Weights of a small mixture-of-experts language model, trained from scratch on English Wikipedia.
Size: 12 layers, width 512, vocabulary 32000.
Experts: 32 experts in each of 6 layers, 2 picks a token.
Training: a variant of Muon for the experts, 1576M tokens.
Below are experts of layer 7 (counted from 0) of a mixture-of-experts language model. Rows are named router (the router's row for the expert), down (a neuron's output weights, with its number) and show model dimensions 256-383. Each number is 128 + 32 x the weight over its row's rms, rounded and kept within 0 to 255. Numbers have three digits each.
After each expert's rows: "comes before" lists some tokens at least twice as common just after its tokens as in all text. This comes from a sample of Wikipedia text that the model never trained on. Tokens count by the router's weight.

# expert 5
router:071106047107176113177131146086171135154169099117120174086160144096117121157130131142140022178113133190147099141128129155136064179098138138079160139093179095142155141131083144193096194140170138111164108100133172093114108147130152173117136097094095147123136159127153117131077094155127123124111146128122158163102169144066183138148116123157171099108126102145174113150049117109103177110150
down0:106084139148150160135090130079148121110136176137100127161153074095116116126165084164076140142104115140093138108147076152107107119097110148065133099135161150095120134135096144082091171195118155159110136127096111193126113131164114063118157115169162180153061127139153196164111157112139131093159049153111114168167124116165141099174125080077105098157043160164145167099100083126117110124140
down1:127149118100146102153134137124139104139169136097148199121036129189169109158155173166170104166197140166135124129125133142097159081117081143115125128188106141148097095186144203133144097125119098196111185130143145124173167121162148094137082087129109178130107144158163119161190169113122143135123176047177174130121158158101146099118112156093133145124162088183134138107164141075136124205171
comes before: " the", " of", " States", " century", " York", " Carolina"

# expert 13
router:085099146189155116135136112117140128188130096109104124098140182118166098166187099047141070156156098218107134185173165140154172115125123099118131068115139198146141190111095151139138190147132206123153118128092134189106154079134179141141070137093116148199127127158152133128177126110128127128145127136147086173100173164107112091135172134148160148081116115154093162110063142124061141129106
down0:097147175112139126144062151093098123156113126119147137059152088105106152125133093084113079104096130148094122050149138107153095200135094131155086091169096133070159178188114142071155143147126145108180140111134119060174162061093137178083139174160145191113121100126114132131130141136136149137123111144109135084129098156166121146142167135146117110077090132095127143121056132159162152158034
down1:146155137127080187105162085071104133092201145102100102138102059087145141075142160061087167116153111142150089092165133122137120164094105083163125170125108152064160125113130122147094122142083162098084094150161195133136126104197109116094122117111139084152158172199123112179105108078174124107196109116168105142174122135124147185120130097067115134187157141153135127084174109076183119180142
comes before: "-", "\n", "|", "==", "===", "The"

# expert 16
router:134150068213190105139116105136226126155170167096097169107154157110191130153120119113162103145098141117131107079100088143150139116112110130133126092122141162167176130121124143096144157144121101110139100169128186139083109094086157104117114137028064139076120192103110147137097122069148091133129123136086102136162100136130135141130084132173127114127116092148140147113067110127155149094066
down0:087161155195159161157100107099085091184180074152115132091160034139147087076150130151172108131129134127082109071126154105101086077129126162166184158123171143160134095130093121044155148114117130104174136138146161171130126063159131068075085179144152172159087163137118154156148153160130129103164101121118115153116082173144129092140109155114069125092097145102157132070108098167100073137121
down1:096140140116142092112126190152091080136186159166143155131144076120138112216099139176105144119127113146130167081133139039151140075096102100103100095169160124076206184133092060116114131137121134178149093141105173102135100046148142128151128075079127132117103114182085102186159160082170180208135152125136171169124134122139135097116107077098140107124107104160128165096131078073145130151100
comes before: " to", " the", " in", " a", " by", " on"

# expert 11
router:107140128144171100174153144164169186183164082092104158132118089145164092124174104145120168089098140130164159117128136157102094148123053090096097113160107155087125147134126163150083163118091131059124171083103159141142164095079137113137143133051044106171129107123106126223149179111166107143143183088171107099149118143140188166178113126156144093055126138093143108106088194144110122140082
down0:105156122176143147123124172098064047130137083146119092063116112080164052128168094136123131109103148162067105078190119199107064194139130181094095116149096107156127168152081182057128098135117135044165134147142120157153155092127130113080147103096103124205117181140135128157110159151090092106146122111068125110204130118161132119106082133110111152095118173089158121081096124150146090165089
down1:100106172102164112104158142128112086071182124105132072164084136089126105065119149149082098160117133211134051069126173107115120193104122137104179136159189155151180153138096118131123147135074115140159117146116161120137092069125153141187155156091138118154123141202043113166148118138099158150140125066108142136111120150105129110154155070069141131148129145161122162068219152107134124173036
comes before: " of", ",", ".", " and", "s", " in"

# expert 20
router:107099126151138061130127097095147164181204159121079153124113231124154135139116062131127099187115121141115134105093131155053098100088133132125110142170128112113145165124118197145117149172100092081108107048174127121092156104112128126098145156125089135108130063161117127143132088137123134123122146069145181133110125195062122174132191187145135119119077148158183064105079130171140153053092
down0:130116108165114181119110145153159079192122099104103157145107136181115119112194155148102171094149168150131160129084100090057132092112104123169102135145141115155125142162109123079129195116084130123110150113144123166179124130058128076127124140177097173128108163148129165144140156160100086096162136141119072170140186149163191095138142124136120157120151132113162168146116189104142088132157
down1:122133175154095111145121121126087105132124104115150102166081070166166118116102126106083118180136131200113089080172121144066120179179132105117137154151132171122152150213132184111084120130095109162139131149089116157145148097151169135142123090127122168079123168208122165152158132086118115150174157100126096172127126123090118093142163110173100170140067149173130176107119156077170111155152
comes before: " a", " the", " was", " he", " an", " well"

# expert 25
router:127102083165157138183141075146163168215172156115094170153119140103121089151163079108126047159112116160193145119119129181106101168174117116103159134172171148133143194100109138148163171133091128117059086104120151179134151101141116080134128185115047108172098119112142179129155167118138137101118137154134094117120140153127091152137147112077127090094133148090119127118084167126063158058083
down0:112202141168208150104112170134084108148112085126159110055153139133151053174108123107099090091120166133157155130141134208133128147134151147131127113162195140151118170097093173111146071192066091116176127119128136157122142129124064109081158146150093164172123146098113143165144150179140113143161096124136130116169129137183113145140139162084088124148113138147204161059111170151101117200123
down1:152086162059121114095151131152100090097104120119143147157123140145140179137101131073125140124189142155082127072149166068103185101168158073136076163104178097122148156133088164085117140151155086149178137154083124080096127107153111111144171118085107148131104148172115078156155152111140187218107110154184172104143136132158122161174149139115155130130121100156104181150161122084133150126126
comes before: ",", "'", " was", " (", " and", " is"

# expert 30
router:150089154167145098200145100062121134103165121130156100113116142188105099157171105064099099121138138147100113122073109135135157096161056166058178183122179182149124165145136098146119157097143163113132158113121124133105114088095134139146138094120135137142114110191148168167152176061169119130152083187165078129111137151123147139124109112132162075116136100132177077148117101099076117106039
down0:156105160112129167157105130119134111105158138147135167127103106158158060116149115117125129127119144151143090034145065116065100130070154086119137108139115120141097108150036168109111152154124171093118057151085126135119172088105134151107099161120180114133087112117099162174118143129111084081135124131138065098139105110159144146144126141156099112191116144153113132094110128139142091167088
down1:128117123131111155154162110102113165138219083127188186131141092153165117121175172178140132138112146168183082085116151098131173129125114157172182182143184118092174170148076095161123149122067172134139158160149177061184096103127124136121085132102129116160135125151127137142130140124146130186129104047135183095162187178103119125053143079079144097168175152159148194110127159101086140106050
comes before: ":", ")", "N", "W", " /", " %"

# expert 10
router:175122173158136140141153172112140189171139125096117117097163121118117082201130133111164096132087154216124157103164120172115055150123149151124175155185123135087217159153106103169096159149154140051149168114105150121134125150116115160134149144133092189099122150158096141154195143100104135094146170158145111088139116165067162108157085161169108069071163139143185099099113226168145174087112
down0:109140145115118156117132166060096121156149160136113118144140150109148065152106079129128121143086171151097133116195069137126103122156142084125138138101155111109142129138123168077070107132097102107174136143054110130087159121155139116038087183142061188160129137111139114109156099171145059151191083120092112124122152103088138069136164208054138139106121138114196120141128148169142089164109
down1:135142100125065166147143115081150127103165092151148171140093080082094156071090128137110102149146160129121135099116158145149125114161135124092043172129118154081151092157121137090131137138141066078079142073060115134146129117111156115161118127131128151137062142178105165121216106132143150154149148134148108140124159174065131109129118137111149167115210163153154140104142109064156118188172
comes before: " |", " 0", " 1", " ", " 2", " 4"

# expert 2
router:075122159164130048160129114149139145128196068120143133114106161160099118162154081113148061139192087135145189109121036245118127106168109090106112125155136195158106209169103128115147136143102132113124178115111147137147118111084145105095172142136150124114107089166118146184146105105093086170129101073117129114164136204106103129141155152141143129108112155097096151127124140126136117085100
down0:081141176187125169150130141102113141146099097154115071101106123130137082185086130155125168196104160165140113044174079144119089176125151116124155115203179110085110132112135185085145111165098120090125157156107087204086125149146129181078094191138134174131117155106124144139090102134135091122111104120120063096170112134123080103118167105102136096098154137138157148084106110176098107215124
down1:103135119106096162082151079088111137105150120163093116092152112143182077110127118107103135147156140153133109146092158159145232123123184070113113168208154106107118146160106144100109145089098131141098082083151175104176109148198148113161138125171147141121122168155131117194114162170173108154156125124151118175130185082109156070154111117093196104117155122138168125105169095106099155144083
comes before: ":", "-", "=", " List", "==", " /"

# expert 7
router:117104117193090064187089152164111157156116088115101122086163158147104176138172100092125154140115096159161145124106129175133163110121094114146102131136178130123073186151125153107118178106167173124154152164157114142145146116053148081131115119112114198128148176122073118142147136127100163160126156213135122150119128165156144120130179153114163075085096165120062115135105187119071166088080
down0:158177137101094121131116167139128169131156143144079095092087115159151127191153094111131121077104179149150116095147104062105113128118146174126098066186155117059105163093081186118120122138128148141154122137086145152136116102155116105102129157131154144105088140122119158145066131119086118111107114101082097099163123149065159086167153145111060093111132172121096162097100186184121081130131
down1:149150118096126183174158110156073138124141163160143089105130042126140130078149162173108168177166119153126103084149179071166154164112143128172069184120169050128148146157076122148133066112068172166123084147122129094184130125171121119143132122156136125135132183183079117118174121130137136166165115142170108112148136154104159104114115147083132148099169104180100148104164127082081116112085
comes before: " |", " ", " \"", " 1", " 2", " 0"

# expert 21
router:140143090176203099128161110174125144153113141146097128087157114185185126122139102097110112185128133158128124096143142181103133176093152121091145104155220169131128148141088169147104131115077114048072121103135094121074141099123150132068177217074050158119132144133120173148097127114088110165146139108097158119147164110149132088185169099113112094070143106161193102108110145093130139141085
down0:140155152191123203136136180087135074125142133146120079130123078088122119151104083117064111145105142158092097089118147137113125125100173110192164104180141123134145131129097173089131131185082160089104192137136110108162079135071076118110088158115113155155090125133116140147173157147117149118160112140090099187139121150163098106157159131085125107129167124117162119107097185176105167108141
down1:139212144062099146135150121219128164134101110142191059124115144095118163133077181162095152100195136132109147116147171111084130112104129080215181075087159111069163148143112141100145118159105143153059164160112093118198149080173153123118099130070152120137144170130159121177191118121078079140129115097171179160129145127069129138182178103059065131086148163188159177111148150054176113112129
comes before: " the", " of", " as", " in", " by", " have"

# expert 1
router:099119118158169062148173097128119170137167138116097070126172135209091068203129096124143126174073103101117103082104138117098090157152131134106127109140123153080115142168153107174111145071082116121100143122159117124085076128127160106119133156165115140105088140095146108153173156120115118175118147167065159120066125138184145101127175193140142098167061118111146068124092134116121124077087
down0:124170173126146132140138133132078107166107171150173124104144122138191125138127042169165133128138168141109187074112151092155107113149132154117105154155156100088137167209057097126103152109115126103188168098138124152107158146151144152054150138206132163134124133110136136158147137120065097161199187156121104123196127144131110112109116191091080107060096175085130174068161148161104123113143
down1:104144129138107150154153094111092141155127129136176100137073085110170114087148118129086131129132104152151169153116139095142166124122208093134144149150162190140139126154157200116088098140097116047147101175116189088144136138157145108089141084129132067124098098087120147125139153124057118176164148082201134111136137174101129114127077103079111164085152096166146175124184114115120102180097
comes before: " |", ";", "th", ")", "S", "R"

# expert 24
router:158101145113159100169086098108131139151167092141098152076123123122175096117174140146161139142102113119097098106089087226107096126134079118078114107151177138128154115132135102182123124164138143112142111119192093135105167109095171113100165174089078139130116155122143189125128118141111130112144161134146078112122128167161093103098184148101155118085103156162186100164117109200122107133086
down0:116110176150107203177121140102140100160151139152141136178152113105160098136156079086124089183128170135109112075107125127086100154138153122118149134146158125132157150121065143137110135167119135095135111155087149130185125103065119105093140159109097128171078087090142191158132179099085106105125154143099115135120133146166059097103117142196098173129094121051132153108131193094084113146143
down1:081147147121129131087123123153103135113224147176160146182084098113124117109108130131127093113109152160100169076097177118156161128096179125106122185139161161156142141175137139113123099136066072082138124183128163098120092143159133108130098127089124114135111141157112138172194114118130114167159110070172155096113121139125107178104126113107113105113130146175145138084117131065172133153093
comes before: " the", " a", " his", " be", " their", " her"

# expert 19
router:089146102160101092145171125158161181122150062118159172099176204165155119184121086114140133126097087178127156120143116146112115153149132133109129103124083093106106191153147129165171133132151144120147151107143158167062096107126165145144170096089118155146174121067167075160133136148102118099122145177138124162163143208113119104099154107156155060105107153140192103118096218165162132170068
down0:080140136146129120153191111162076077116088103118153144122135115127142143161099122108083140121129205145034123113169111145108103186178164113118185129170221123105167138121123099206185151226050090125118133098086147143139134113082108137068100126137118133103104084063153143160122091170139109183160112128115135117196133137187104119121151142093093088138087103084187152053095116162130124096169
down1:158152119134130155110172111146147160106110153071102136144070101124147129143107176159067161155162097152149120111132135127126141099115150086138159136185097122082145156091101116101088098112118173116160124132113132124102143128185129174178110122111121100124152128151134123161107042155137107116155170122152151153191150127144124149129096129106114077069138112156097179154177123032164143173091
comes before: "\n", "|", "==", "-", "The", "==="

# expert 9
router:136118072137164084175135141117167134180138126143105106104168123156187063130127092114143112134110176183144052099129094136118110111136108092124119118163171149064182145118064121132122169153088146097075104091127139100131130157155181090116117183114074154080114164165091125196165154114139129082177174082179096109158060144094156112141121105163156064130120141155138133131109157065092134102095
down0:113176134156147190137098159127131154159161135129102173112102131113119079119129133116136115137091136169090180084109067119121130143144129164106111120133150119102119121147111161100118141159055119098105073183107160167158119115106137088059078134161107183104140158095134123126115098177139071148176087174141133090178197109190101125191099128122141102089119180070143106139102071175124140090116
down1:172134143066118129165160171128159174110153123216126158105027120118112108054090141177120154134185147144128067108146126148159156170158139092172144118169091123183177128132143115098078108114116155133129121123094119117161117062156111155140149107123092170119125116254099135147174116126160122198156112104141148167102152149112119121137076157126144119154111157084120189195227120080188105158118
comes before: " of", " was", ".", "s", " in", " is"